From a checkpoint of a small mixture-of-experts model trained on Wikipedia.
Experts: 192 experts in each of 9 layers, a softmax router.
Training: 457M tokens, 3874 steps.
Below are experts of layer 4 (counted from 0) of a mixture-of-experts language model. Rows are named router (the router's row for the expert) and show model dimensions 64-127. Each number is 128 + 24 x the weight over its row's rms, rounded and kept within 0 to 255. Numbers have three digits each.
Before each expert's rows: "mostly gets" lists some tokens that are sent to it at least half of the time. This comes from a sample of Wikipedia text that the model never trained on.

# expert 180
mostly gets: "and", " West", "emb", " long", " East", " Le"
router:152123109129140122092141103114133063097154155114114090126155116150136144105111088127090104167095120107106173114127068159141154117162103181111157146111148149108121106092119122125164091116173147

# expert 18
mostly gets: "]", "\"", " Washington", " Army", " California", "tro"
router:127126100098130145102124101149141145113116080157107139124149165078138140101149163115121088106142120075124103113121099145111150125136137137113132142154132138179110147178144129115155137136126157

# expert 20
mostly gets: " Vi", " person", " free", " addition", "write", " vi"
router:159152107151146104167130168107162121155148160123164084095127155137098109141073124097169106131124143112152113144131127146172105120124153123134128155090111124131106157086129132097140150158110139

# expert 77
mostly gets: "Species", "Personal", "Career", " close", " List", " Born"
router:129081146110123102140145126108140155147121118101122056124131099154148152116148166111141128141144097120111112107117106123096124105100158154130148101154105150133114114145131153117138105138145109

# expert 80
mostly gets: " re", " Re", " se", " pre", " Se", " inter"
router:100150117129105113152166154145154158120126126158143155146126140136097066139137151120132079144095089134100155111143130175096142132141126120155128132118116114127112126077087122092168149141126136

# expert 103
mostly gets: " creat", " collect", "as", "us", "os", " Va"
router:095097104139147134097132149172132124131117136150148126138097084083143149160162138086120142112122114134119101156120112118133112131112080190151103093180114141145136127153136146134091086123106182

# expert 82
mostly gets: " B", " h", " second", " H", " M", " m"
router:160111109108109134157128158109130103121127145116136107128125176142112112109083099134108086081125116149086154138120137148116174132139154098128138158046126089112146144109145096114108145160169106

# expert 53
mostly gets: " a", " con", " fa", " lo", " se", " Con"
router:129157129103144118131151159133149148127091151118097153090169128168096099141154146155120121127143129113063196125140149134156152080097099107133092164124134135145159117143130161094143136081087135

# expert 137
mostly gets: " so", " So", " Do", " very"
router:092110130078137163153146116136161107159148108175085118121089143135140089153121118125106105142109142140090149168150144133129128125088091121155102147130117108145093130155081166164138067151152111

# expert 1
mostly gets: " 0", " 6", " 3", " 1", " 4", " 2"
router:117148144126176122104113124134115090117157122123138163100112104097116111155120111131092128131145119123115187086148177121106166062147119138157114148169139129107134111149127152180131143146127150

# expert 143
mostly gets: " number", " high", " small", " south", " sign", " north"
router:129097112147116090116198134130105128145083170121148112145148104105091165106101127133138115113119133119145091146135081153113075125136140157114138119110133121152157141139124118084145134171141148

# expert 164
mostly gets: " E", " Ru", " Bra", " Tra", "É", " Bro"
router:114155083096092101115163109129160105115117123122076114117080169151119097165140136128132131112136114099139149100100110162124119080120108081142130149117106130090136124122149129122130139101173122

# expert 79
mostly gets: "%", " −", "±", " million", "0.0", "0,000"
router:124117158126118091137112097182113142137169114126108159093116134124147109140145101104115147116160138113117145105137182101103092082147107146133091095143122124126154155117152143094120158181164131

# expert 110
mostly gets: " been", " are", " was", " were", " being", " still"
router:133104156094154146119160146114093131152111133108131109124152138113140165152133135130148119148140126160145141111079124109161091082127151107113139139123153135112097116095068173105132108134116080

# expert 34
mostly gets: "The", " The", " the", " their", " its", "lo"
router:156109118124159145115131128125101122100167105112130132153112107199119090111128156132148144125093106130135134073150120137150109128124140079145131111122104134111112163114145095111087085086105141

# expert 27
mostly gets: " October", " July", " January", " December", " November", " March"
router:083140147124092150149118171128124121064112134114116145111141157127160145130155120143154111147169125136093130118118123106158113128095153129169144129129105139159133133150100091164116119117159138

# expert 138
mostly gets: " allow", " develop", " contain", " follow", " enter", " consider"
router:131100124139128084094135141136101131133102123129163130084129089089111191117128122136161119156123131147089110140104121121102142174138136176139145061091179128131177134131117156149104152120125136

# expert 142
mostly gets: " Mar", " Man", " San", " Val", " Ben", " Ni"
router:104181114132109116102188125082124170101131142187116126118102146151101126118143094122100114126122152122127120134124108121117102134109120109148131155143118164140136171095146107109082123127150148

# expert 88
mostly gets: " start", " appear", " join", " allow", " lead", " contain"
router:168130109156115116056150153103176117125141181116141103139102085109120201130156106109142128106166116136122092145129112147130156140138128139136129136122145144143198133122119184157111131141134116

# expert 109
mostly gets: " Roman", "ș", "š", "č", "ț", "ñ"
router:164132133162112122113068113120114121104125074103173130130092142127166109096171082121139089146119123105155123112118097121126113108148127098111141128129158153131080118151161125109110134146136180

# expert 105
mostly gets: "bert", " Louis", " Scott", " well", "tt", "st"
router:143123129116127112134132074149105123109129133145150130141162114114154151141147137118127127114097151095131114127098089185129122137167151185126136112120094132146131204137146133135137174164182138

# expert 35
mostly gets: " game", " film", " series", " album", " country", " match"
router:113102098115144129108090153116138113097114158120090076147137154112054186123145124101122142131099112146163127144117091115124116165121117134114147126142113111138131120160144094115145153113087143

# expert 185
mostly gets: " Con", " Best", "on", " Black"
router:137135104115168122128124170115122121111150138109116117116084127136124079130120166128158151169139160102133156147124114123137158178065083127114184121119117111133102136122112126148149147116115146

# expert 56
mostly gets: " mo", " Mo", " Or", " At"
router:169158096131143096090123068155163133120150121129133139114110179152107122144119190143114086118127129136124151100133148088141123114147109121137102133132153093155103167140126121130097141206129116

# expert 60
mostly gets: " the", "@", " Royal"
router:119119120137133135139128100141115174153099112126130151145093135193116146150121149136106154148122091097148144124163113144150135096124138119111129173110108126139146129114146079144152125089119158

# expert 85
mostly gets: " music", "ities", " research", " education", " services", " production"
router:105133116128143132120130136168137143178095085122116127141104131071132154129126160107110135120135108132121127147131146135108104169133161127146145115150113133155071147151067181110172115098110128

# expert 70
mostly gets: " John", " William", " James", " Robert", " David", " Charles"
router:182133135135083138188137101153123113137171119106109109123147172116129114106155130139092119098143150123157103115191120124117148150128087145143187139130106152129133174126187107129143113137115125

# expert 95
mostly gets: "duc", " continu", "equ", " creat", "mit", "cul"
router:179139102146120101121153160115127157120116134171158164084120067150144156147126143150159108149098146103123118141176161148161120127094118149144118052141162117141135131119108158117112103117128147

# expert 102
mostly gets: "a", "ja", "na", "iya", "ana", "ا"
router:125137095139142098114103103128140145138165105132115114124107125145167114128172137155093105144140137118135100138154152141137157063164097089112106169174146149142123105165156138136158078110070131

# expert 148
mostly gets: "X", "R", "Y", "Z", "L", "U"
router:092179130145106139120145117125114149163158107091144116094121123126091093106124141119130131093109044143119112147132129155090145155131129113118098146079142100157095129135123115103097130157132131

# expert 144
mostly gets: " two", " three", " four", " several", " six", " five"
router:127129182141143102112134124152136150110143105118148134127131119105111071147126189111124105113121110152131126128136125133095121115139118100118106165143123124101177122127169142099107134146112110

# expert 190
mostly gets: " L", "MPC", " ·", "_"
router:095108129087163153110100129138109114139153098139088106113133124124111092113098120133127181075091087137092105125124144147138101105124151146119104128102131111103122142146127093148160118155170147

# expert 129
mostly gets: "za", "ca", "ana", "ba", "ko", "do"
router:067158135113104145130124143170135117102157113108129127137118134135167092080175100116099116150105141151119115095162101169117172129127126111102108141137111156143122140126125141098131144137090126

# expert 25
mostly gets: " F", " f", " imp", " W", " Qu", " w"
router:139144125120120119082175135127149127134099108105154103116190137122078134128102137094131092094131165166102121164144107135106161131114072152127067125104131072132066131143166144125089133138117128

# expert 58
mostly gets: " into", " may", " to", " would"
router:105135148130131192118173153088162121127106140131107096156130150157124133165064103120140158115147107118140135150128134144133151077153103152126110112102137136160129112120185110133080117147123155

# expert 147
mostly gets: " per", " Per", " trans", "udi"
router:113148090111134144125148112102139140087142109120126103097133134117131131145135132106140126068113144098112148138127132097153152120135154155135152118119134126083121145151139131106125166129181159

# expert 11
mostly gets: " it", " this", " same", " one", " such", " what"
router:092044137161143154106135119120112130169129146151119117108138140114115115140132204126122096106127113148098134099108148141110119092117123092100105148121149093101117147127117074127096140129142115

# expert 10
mostly gets: ").", "=", "==", "===", ".", "===="
router:138143112125143160127097126142120097155084113114151115121124116143116173131185146133139130154108158154123082107137117090146127139127114142113134094103136113128133122092139098178086120111084121

# expert 51
mostly gets: " (1", "0", "5", "2", "′"
router:137153163097124141056137138151148115067125095131110159122131131140112064141123156123110180128137116123129126134077161148096112103113116144093095139134119113106150109138107148137140139174120146

# expert 127
mostly gets: " pro", " Pro", " Te", "os", " world", " trans"
router:106112143113145154066123141153134183113164132131121104149112118125121106134136160111138118170128113114162139096143155136148133127148162131134147147158099156121144116145076148096137125132118150

# expert 7
mostly gets: "er", " represent", "ner", "bor"
router:110125120126113125109136114136132176083128120143142121116143114090179112052173158128103142157100161118155110124140151151144097128120109120103148111144166124151136167164140172122106110102156160

# expert 134
mostly gets: " on", " against", " for", "On", " under", " at"
router:121165124121132154122096145126153123165080157125163156124144146128103129121129109113123157124132152084158112148116132105125176117110090137182087102106126122117114105125142116198129137135130155

# expert 115
mostly gets: " some", "On", "After", "In", " much", "With"
router:107114153124178172150153117135139138147169134091125125104082161139115101126109168130141120144147110166140128099140143142112138107111146134117142106109175153112125125150119085159103128147176125

# expert 157
mostly gets: " Pat", " Car", " Cor", " Char", " Mor", " Per"
router:150187145084132155132155116156133124111158111141153167099095145185107120114122150113118129122089147087094132100155077113155129114137126106113136118133114120129125128138134134136111131153151127

# expert 173
mostly gets: " ex", " un", " dis", " consider"
router:129113124154128097150188133133139156170127128155113157092124097135125120170143147114131106167130130172109096112079135140089186111138130166134116114119103129125093144142123154096126129101165131

# expert 160
mostly gets: " Green", "ver", " major", " On", " what", " Mc"
router:137145166096144103129148143145115088092133082145159126131113101130147115120160141121097132148095111121182094099132103104148123142113151164142111093104142134125116136142133156099107163151122203

# expert 116
mostly gets: " song", " Black", " Gold", " As", " free", " back"
router:105123135135112140124156157129132124180128141130149120148083172132088110109150107132136119102149106100147131115139141121084111169147130151150204135128102142147176160111120111105134120126144199

# expert 168
mostly gets: " River", "pe", "ke", "wood", " Company"
router:090111114113115147163054121147124102134147122138109121118147121120181119126136160113134127153127136089143103132157133143146121166124125096138154095164153155103116147112145155117132128138127129

# expert 178
mostly gets: "ț", " App", " Roman", "if", "ator"
router:157140147139110105109084135124089124132128147159112116142091133125159116110129120066134091113124146149096148134157089132159145144140113146157163128117188140086084139135146108124130123164101133

# expert 98
mostly gets: " business", " claim", " group", " match", " attack", " service"
router:158148094121118110146127114108126127114139144172171152140156179087134171124130126134061120104121127154128114173176115141090130127134137129137165101076098129140196152118135114098132145152130106

# expert 172
mostly gets: " Pla", " Gra", " opera", "gra", "for", " Lo"
router:176182128124147135108110161117141147125126073134144137083126109123147128164160138129112130140113164058152109124147102138141135123106101135141088090104094126104116115136154152113119094091120163

# expert 30
mostly gets: "MPC", " —", " 0"
router:101121142114182128128118130120133129148133133149101095119124096117110133118075082152129146090136086149137172118160126119092135106147140147173103147125078115134124136182144116143131136153158166

# expert 9
mostly gets: " her", " Hu", " His", "hu", " Her", " his"
router:121162088146109145146122097131173092088148118177135154115093154136148144117129146110103086103123134169118119133140093105152146135128126128121090102086101088157135162147136081111100123136103135

# expert 132
mostly gets: "shire", "ville", " London", " York", " India", " Russia"
router:119152118140155146145066102127107106118147098134154120165133148090120135077169095146107104168138135115128127145111102079134139154138119139143138147146158120106124150163103130118172144099122127

# expert 108
mostly gets: " British", " national", " American", " local", " professional", " major"
router:179156110167114071147120154131126156123104104135162137133157143130160117118135099130129138145129111125112094159094129129114085144122151111127136176113155154107118139115108144122126092165159133

# expert 12
mostly gets: " Total", " —", " Team", " Year", "See", "–2"
router:127128129103199083156111160165124128147138137156141101140127138114154159075129155133124149141093094114107124125153102112112115120113137105145127106124097088115116151128091154162126160132109171

# expert 47
mostly gets: "ish", " German", " English", " Church", " British", "ach"
router:119128129146118106103165084110132107122137095178148112116113164081141148074099094119088112146122129112122093185116160160140091161119096167153134085092137114148141110109135130102158099138129119

# expert 3
mostly gets: " development", " education", "ism", " history", "struction", "History"
router:129107127123113130120095153119108140144120131105132135138112139094165179140127176137118129138092129107112139126111165178137115141096151139076161102127125163136105116141106144091175083132115135

# expert 54
mostly gets: " so", " bo", " mo", " po", " co", " m"
router:126117068075134141118200160113173143139132153140105131129107150140115123135123107138171117133124133105114154128125133172118158121122139113153127124159122125127179160145177163086122113121117078

# expert 159
mostly gets: " began", " took", " received", " moved", " make", " wrote"
router:120154150152129155134083162117139132167105165135173119120103102123113183120080134117144148097141148136142119122151173068147142177144117123129099100126129147152156150131111156131124124118114123

# expert 156
mostly gets: "),", " &", ");", " and", " –"
router:115139111159135142151108072108107111146142136092116132130134138077151143114138135126147143153131122141101123138125173124093157147162131084122132160128171120112093102110132100191123144118143130

# expert 74
mostly gets: " And", " Z", " Dr", "br", " Sh", " Ch"
router:129166111124083143116194114113124136109133138163118099112127168125149119131094121098136100050115150130116167123130143159099107148117109144097143141108118099149101178150112097139086109137140123

# expert 40
mostly gets: " re", " could", " did", " would", " will", " be"
router:129110131151182113133160113103152147136150108126173133151111117119091117140120146144165086128131142130128154132124141129100163124142139109155127102116180123152145114112088138104130218087120126

# expert 42
mostly gets: " Ad", " back", "ad", " sub", " open", "ud"
router:114137110140139072088176133113112128106123135159111123147134123161137144096109137087135114126120111162110151131182126115138120124148163136119162202135127112182133116196124171107152136116129111

# expert 78
mostly gets: "ó", "í", "á", "é", "è", "ü"
router:098128136128159183143104109142112142079179129098112147061134130166128069148145103131132127149102147099116142104157099096143108109109106095078118116128114146118121128123196105124133137127122139

# expert 166
mostly gets: " known", "ified", "ized", "ated", " announced", " said"
router:140139165095154118125108181161099130112088125148161126143137136134184139129133162122091153113153136114162111174107142139135141141137149138081104132162113126126145133117123170099160097127165138

# expert 87
mostly gets: "ō", " Ya", "ū", "ğ", "ji", "ş"
router:066103145124107135126130106109184154079138093123172112141152153105156096155100107155128103129109117136114137153118125133094151150137079144061097105168153134118122133142120107139117137137109109

# expert 22
mostly gets: " Al", " Ab", " Bel", " Frank", " Z", " Am"
router:119128094130121119091142100151124129122135153171106126140084200144189134140121121133118068153147119137132124137103114109123167117134149129113149136098141148187103135152143099108086124148111170

# expert 38
mostly gets: " because", " but", ").", " ==", ".", " though"
router:109077097143162108124115117145109124153128098122134131120111134104156153123168148127158154127104159131181154104110186116135157153131108105102129133126131110171121148116163074104099118133137090

# expert 29
mostly gets: " election", " member", " year", " brother", " politician", " season"
router:118137108111117114157087130111119168093111178112134103136127136129086163107165091109125088153102139108154146100119103138129124088123133122086163128121089143147125131113129121144143128180130120

# expert 128
mostly gets: " Al", " Wal", " El", " Val", " Ar", " \""
router:116144087117099108114158125156109097116145097130131125169114169153115109142144128118163125115140104134127125139129152092136109100128119099114111148107095153159098169119180115087129138125185138

# expert 100
mostly gets: "vol", " opera", "ec", "l", "cul", "ci"
router:143105114078125090086142132100147149123131116116114137094138109173147141160093183156126107124117124109071124104131118151193140141111163097122132121120078141131124153131125143129108145128093078

# expert 155
mostly gets: "ill", " engine", "ull", " design", "ll", "lock"
router:141118097119114103123145094086106085121173094161105144146129127149134105085119138140158105093120144109120127111149142135134101147102129145118137155104115176126132191144119152123121112078109133

# expert 114
mostly gets: " six", " four", " five", " late", " large", " 30"
router:136145173120128136129148124157120093099154143138162107129113114150098128147111122103078103139137107119137159122140112140125130118141106128124138194154117154138157075105143122162144104126068100

# expert 117
mostly gets: "ib", " 2005", " 2004", " 2009", " 2006", " 2010"
router:148099123070139117109146103145116136054106176152130106164108122161175139085133084136089119099121145093165140151148113159077149115152143100151115155113121150129151122140128152155154145137130099

# expert 158
mostly gets: " part", " organ", " Christ", " author", " period", " Class"
router:180135093139072102101160137087151146101135119147095098129091119095147123110133121092147144147112142134171148120136097114160117155094130144143112124127180110132092126143130149126134121143174124

# expert 169
mostly gets: " became", " been", " being", " was", " become", " is"
router:164114141101145118183107111100135141184128156106109109125045120169112133166132115128133144105132159158110093165146134133127116115161087108163161072103138130130112151075098140139120166132100100

# expert 130
mostly gets: " include", " including", " with", " have", " like", " are"
router:137167139126122113114104109150120112155120169099135126100136145126122124116106123120155173119158099125111122122117137119105122118151104093109105151105133148090093103092105166141090105131126104

# expert 63
mostly gets: " new", " American", " former", " British", " German", " National"
router:142134137125145070160140142115117133144130115116136130140156133128150081103127146124139139141120086133148129185161146128100124159141110095134121156083158132112101121103085139136124148189134131

# expert 81
mostly gets: " K", "k", " J", " P", " M"
router:142139081144087102093130110136135153108150141120154094109150124126177151116115150163076121083101118131152117166114134101107091159122146163131158132158117129149177137119122110145101135151139093

# expert 152
mostly gets: " no", " No", " an", " Va"
router:122140144145192125118088147065154124113122124163133109083128140134149117166087133139126139118102097132095113135144132172107133116110137160121109152150122130125142103114118092122128157145124105

# expert 106
mostly gets: " \"", "[", "“", "‘", "(", " ("
router:111125144119095124118109114155159116135166131127129166163124110137103111131103152144171106186126095153163089137094109131106179157148120116105141131119143155149137078094177123132130151107148105

# expert 92
mostly gets: "burg", " Company", "ler", "ford", "ber", " Smith"
router:109138156087118133192101107148136109111141124126172152143125120127129129136151117150136107134150152138130109151171143110132141110109117138105178147106168118136089120131137155080131122121141094

# expert 107
mostly gets: " during", " between", " from", " through", " about", " around"
router:102104101130121152119140128164133142151136143156129140116121133178124129129102110130167175127180122130131139102123150104122157095080118150120095109110099114146133097141138121165116106155125108

# expert 91
mostly gets: "а", "о", " success", "е", "н"
router:128102146149089147084188138137140096128123082148110113116112146140140133113048146092162098149105126105141150118084124107134119131123142102126136122093121128156084124139105121143147102153139181

# expert 149
mostly gets: "ot", " base", "it", "ut", "mit"
router:098146127130148129106114121107117102094123115126142096132104126111140122137140185116077109110126124094139081134111111139162100171133095151133113080132096103121127125128132091113128153190109115

# expert 94
mostly gets: " plan", " New", " Win", " down", " up", "n"
router:134165141090115110120145148118132129137129131150139063121150172142152106184161139128114122136137163152106109140122147177128127148104140186152143178109106103142138157155125145126060133142176127

# expert 66
mostly gets: " National", " public", " national", " local", "Personal", " political"
router:141130088120111073105118152129119141141090081111177126141112145136163157103155156128126136139081075101110073194114124140103071142147144078122119127146151140121097123145114132120135127147131135

# expert 72
mostly gets: " p", " h", " K", " Pat", "Ł"
router:177121111129158136074147151145109134111151131167112096142094157179096101118102094119142097093127130126097108121138085107123137113113144091096147116095112111119127167145118098093123098129148153

# expert 73
mostly gets: "JPL", "ang", " China", "ō", "Japanese", "ko"
router:082142171107078153145135095153122158092170154145152116127127139127114137127147081142129142123108174133092093172184115125151144163151135099095146175148110168105146165170122104131096154127091112

# expert 84
mostly gets: "ć", "io", "ana", "ina", "ium", "ia"
router:136086126123122139137042117153124154121152119138120146130125135074142118117180111133144134144110151094136125147120104104085115138117102097119074117135138164115100091145120136116185097096071109

# expert 191
mostly gets: " st", " c", " d", " b", " ch", " St"
router:121120116120105126121139138138090082144129140138149143131180106131087128101104135149105133125119173128086135100126121150133136089116128133116144104118114143140110169115104117093099147099168090

# expert 124
mostly gets: " him", " released", " served", " began", " located", " moved"
router:127131140115146159126126130086094114166116133149128118098098106121123182129125121126105116117202178118119128134090099127135157130168162171124126135116107144113170161090127147102124111138133131

# expert 119
mostly gets: "^", "_", "{", "ι", "^{2}", "}"
router:113119145106152089110127162140165110111153126179117169156161142118162084084146130135140125106106146183134167137118122105094135119101124107082132135129150093127141146128104104120121153165141160

# expert 2
mostly gets: " Di", " ca", " Ca", " O", " Ne", " Je"
router:108127107108168104107114130159148089133161083150088165098134140137133113141113181155115101158122133135147150113123123150146152111119124128141118127097133175148187098103136138122135163136123176

# expert 41
mostly gets: "JPL", "^{2}", " Kingdom"
router:127106157080087111114132135145138109136095134141113129150138132087140130100160087129108115124108131144142146148130118126133110177111144156128115152128107124128124081159079114141119148104106182

# expert 136
mostly gets: " both", " called", " all", " named", " based", " just"
router:089118141123117137107150131113078123144114151127148132162096161109086117102121129085099143080154149116112092141108141182148142160107103137098148103139133130095116179137155146135101132123137131

# expert 4
mostly gets: " tr", " Cor", " Col", " gr", " Mor", " cl"
router:116173131114139129085131109107122153118111088118121116135091142180094131103143134137107118126151172117113124049118149134131103132110155158128113111114128115145146126103125084103084147086178146

# expert 97
mostly gets: " Com", " sub", " Nor", "com", " Ad", " Har"
router:153221130129125134113200132130095113108132109175109133143099137149128116074119148124126131136126134130107126137115112137183157110109131124121122106103093140138156132153140096111114136093111114

# expert 175
mostly gets: " John", " Richard", " William", " David", " Peter"
router:159115134145124115121078114146092149102174143111137054126153115091135148131136124124093120073144146142163108122172118129125149109142147103132169172101129104149131135124170110136121124099114125

# expert 48
mostly gets: " Ra", " pa", "\\", " Pa", " co", "{"
router:118140134084153127093147113159167089148126110168101164140135156172130088171108129175158145144115118159107118120136147126108140107137068092122086161137137120125171098153149138104106120148163119

# expert 179
mostly gets: " member", " player", " leader", " coach", " company", " champion"
router:126149114108124078150068136083124158141116130093154125142151106057133149112156119110146118107109134130158072145137108119116110167133146129129142112134120136091119112115123167127154106150117099

# expert 153
mostly gets: " ex", " di", " dis", " su", " un", " Un"
router:156136112150136140127193096160106109145112129130136133115141131124103125161136171131131122160111111108094132135131138159097157112103075151163099112140136143124128070125109166109114144139129126

# expert 186
mostly gets: "(", " $", "[", "^{", "_{", "_"
router:089108130153118099146136116115120109129125128102142139127145113152166102147149116086144132154120059120097130125131100131146140134132115119134122147137160141156142097100158153141109167169158160

# expert 76
mostly gets: " 19", " (19", " (18", " 18", "–19", "–20"
router:146116127102112133113061121144135118053137140106146142129110098147104097136152158124077118152156118153114121121134134134132110116098115137106141088152171136127144131093162162163114116087112140

# expert 125
mostly gets: "han", " India", "kin", "ov", "ai"
router:130146122161117097164064117107111135122147132140140106160098121135171139137186093139106138140105141117114095176172140086126145175109126132142137151103154131095135139150107122113133126146142112

# expert 50
mostly gets: " And", "ang", "ung", " A", "ow"
router:126146144084143129152143095089124114140163120061125144116092141146126105140114106147137096082133146139171154140164136107138121122108130126149139170086143120128083142114096118114127146118134139

# expert 68
mostly gets: " R", " V", " J", " D", " M", " Y"
router:142160106129111094133140119092125135166128140091129122102138130103120114115092107157130094095104121122123154124092156171131131123125102143118126126109141123143144139140174065148106153179179110

# expert 13
mostly gets: "ń", "è", "ğ"
router:115102171140163132128060098125118125098133129119167134115131118097184141127144136124111121123096149125123092163140119103161145131130119138168110154143142123108110123114145137120133196105089105

# expert 165
mostly gets: " St", "bert", "ist", "tt", "ł"
router:150118118148094135118084122112128108107109110105151097157134116118179148108158105123135122115105155135119118142125157136099136156118115135098162120108125135093077171110129130112133119151177130

# expert 64
mostly gets: " km", "а", "^{2}", "е", "!", "н"
router:063074123117103100103110136089144133104134130124114133159134186158099117167126130136109134145115143169152139134145126113111103133142168079110101107144157125125132094126121104113135135134102144

# expert 17
mostly gets: " its", "The", " second", " the", " first", " their"
router:116089116139147132153131143106109131152098123146111117114152128141096160111140116129117094091129052161139151088129130139159097123144158108157110115112100104145104139104096102141115125145145122

# expert 49
mostly gets: " which", " where", " when", " while", " because", " what"
router:102122110162132174120133141109102114107103134120071131119123161115122169149167158116171142135147166124152148083118188138150154144150123109122122152168143151128106141102131117147079120145125060

# expert 36
mostly gets: "′", "°", "″", "–19", "–", "–20"
router:152080167096090132140142120134134095125159148132137140148139141176083102147124135119137116131125131154153129102097114093093138098152116118088137134151133115175131108088187126190137154116155172

# expert 83
mostly gets: "£", " women", "wi", "---|---|---|---|", "æ", "Ö"
router:089131107113139115148182112113164082110159112138121149151162134132120128151128156120136122130090138140127168123118133081104101120094119125114098185158107130100131183139145130113134098140109079

# expert 26
mostly gets: ":", " =", "born"
router:102128075135097109127132105147114158131122118114111138091182142191138141128083126096109172165114127068128114158116144130136119085106152144137116113123151164076118099097131109169164136153162086

# expert 19
mostly gets: " death", " water", " business", "ice", "ity"
router:095129103129151129140074140103147102129160107169095159134120104101173147160159183125119131133129117087138094148133159123117092131100158142127132115136104129144164126116175154115181113135106104

# expert 154
mostly gets: "|", "---|---|---|---|", "|---|---|"
router:155157143124125109167148099126165120122134187139155134138099152095133134109129129119116126136089104138060141111159130153127131081123155131184091138115127111111104157113152141123114135119147138

# expert 145
mostly gets: "BC", "•", "U", "O", "Z", "X"
router:123101151114095155142135131167098137172127085125119114150103160133090080099106108134135135130084075131114091150121134155104147122115117120142087167133162154153110125173086145154121141133129173

# expert 189
mostly gets: " South", " West", " North", " Art", " count", " south"
router:140124125125149070129113080106129132148106140118151103124138132078116176068087121115132088170147121108126143137142110129075110097135146126119134110131121100140124144167094100122150113104150162

# expert 140
mostly gets: " species", " children", " people", "ities", "ies", "ers"
router:100095166149128142138147157157145132123158128136107122121131120094126158125115108117107148112129135148141117144139163090129073111127136151090129074116111141120103129110113137093126127100082142

# expert 104
mostly gets: " g", " High", " G", "JPL", " high"
router:139152100098144119152163126130145082114126107153177137139159142137113097117121131130101136120128142118125131130116106159195102115139115174157123113132144163177125101120128118110130136142098100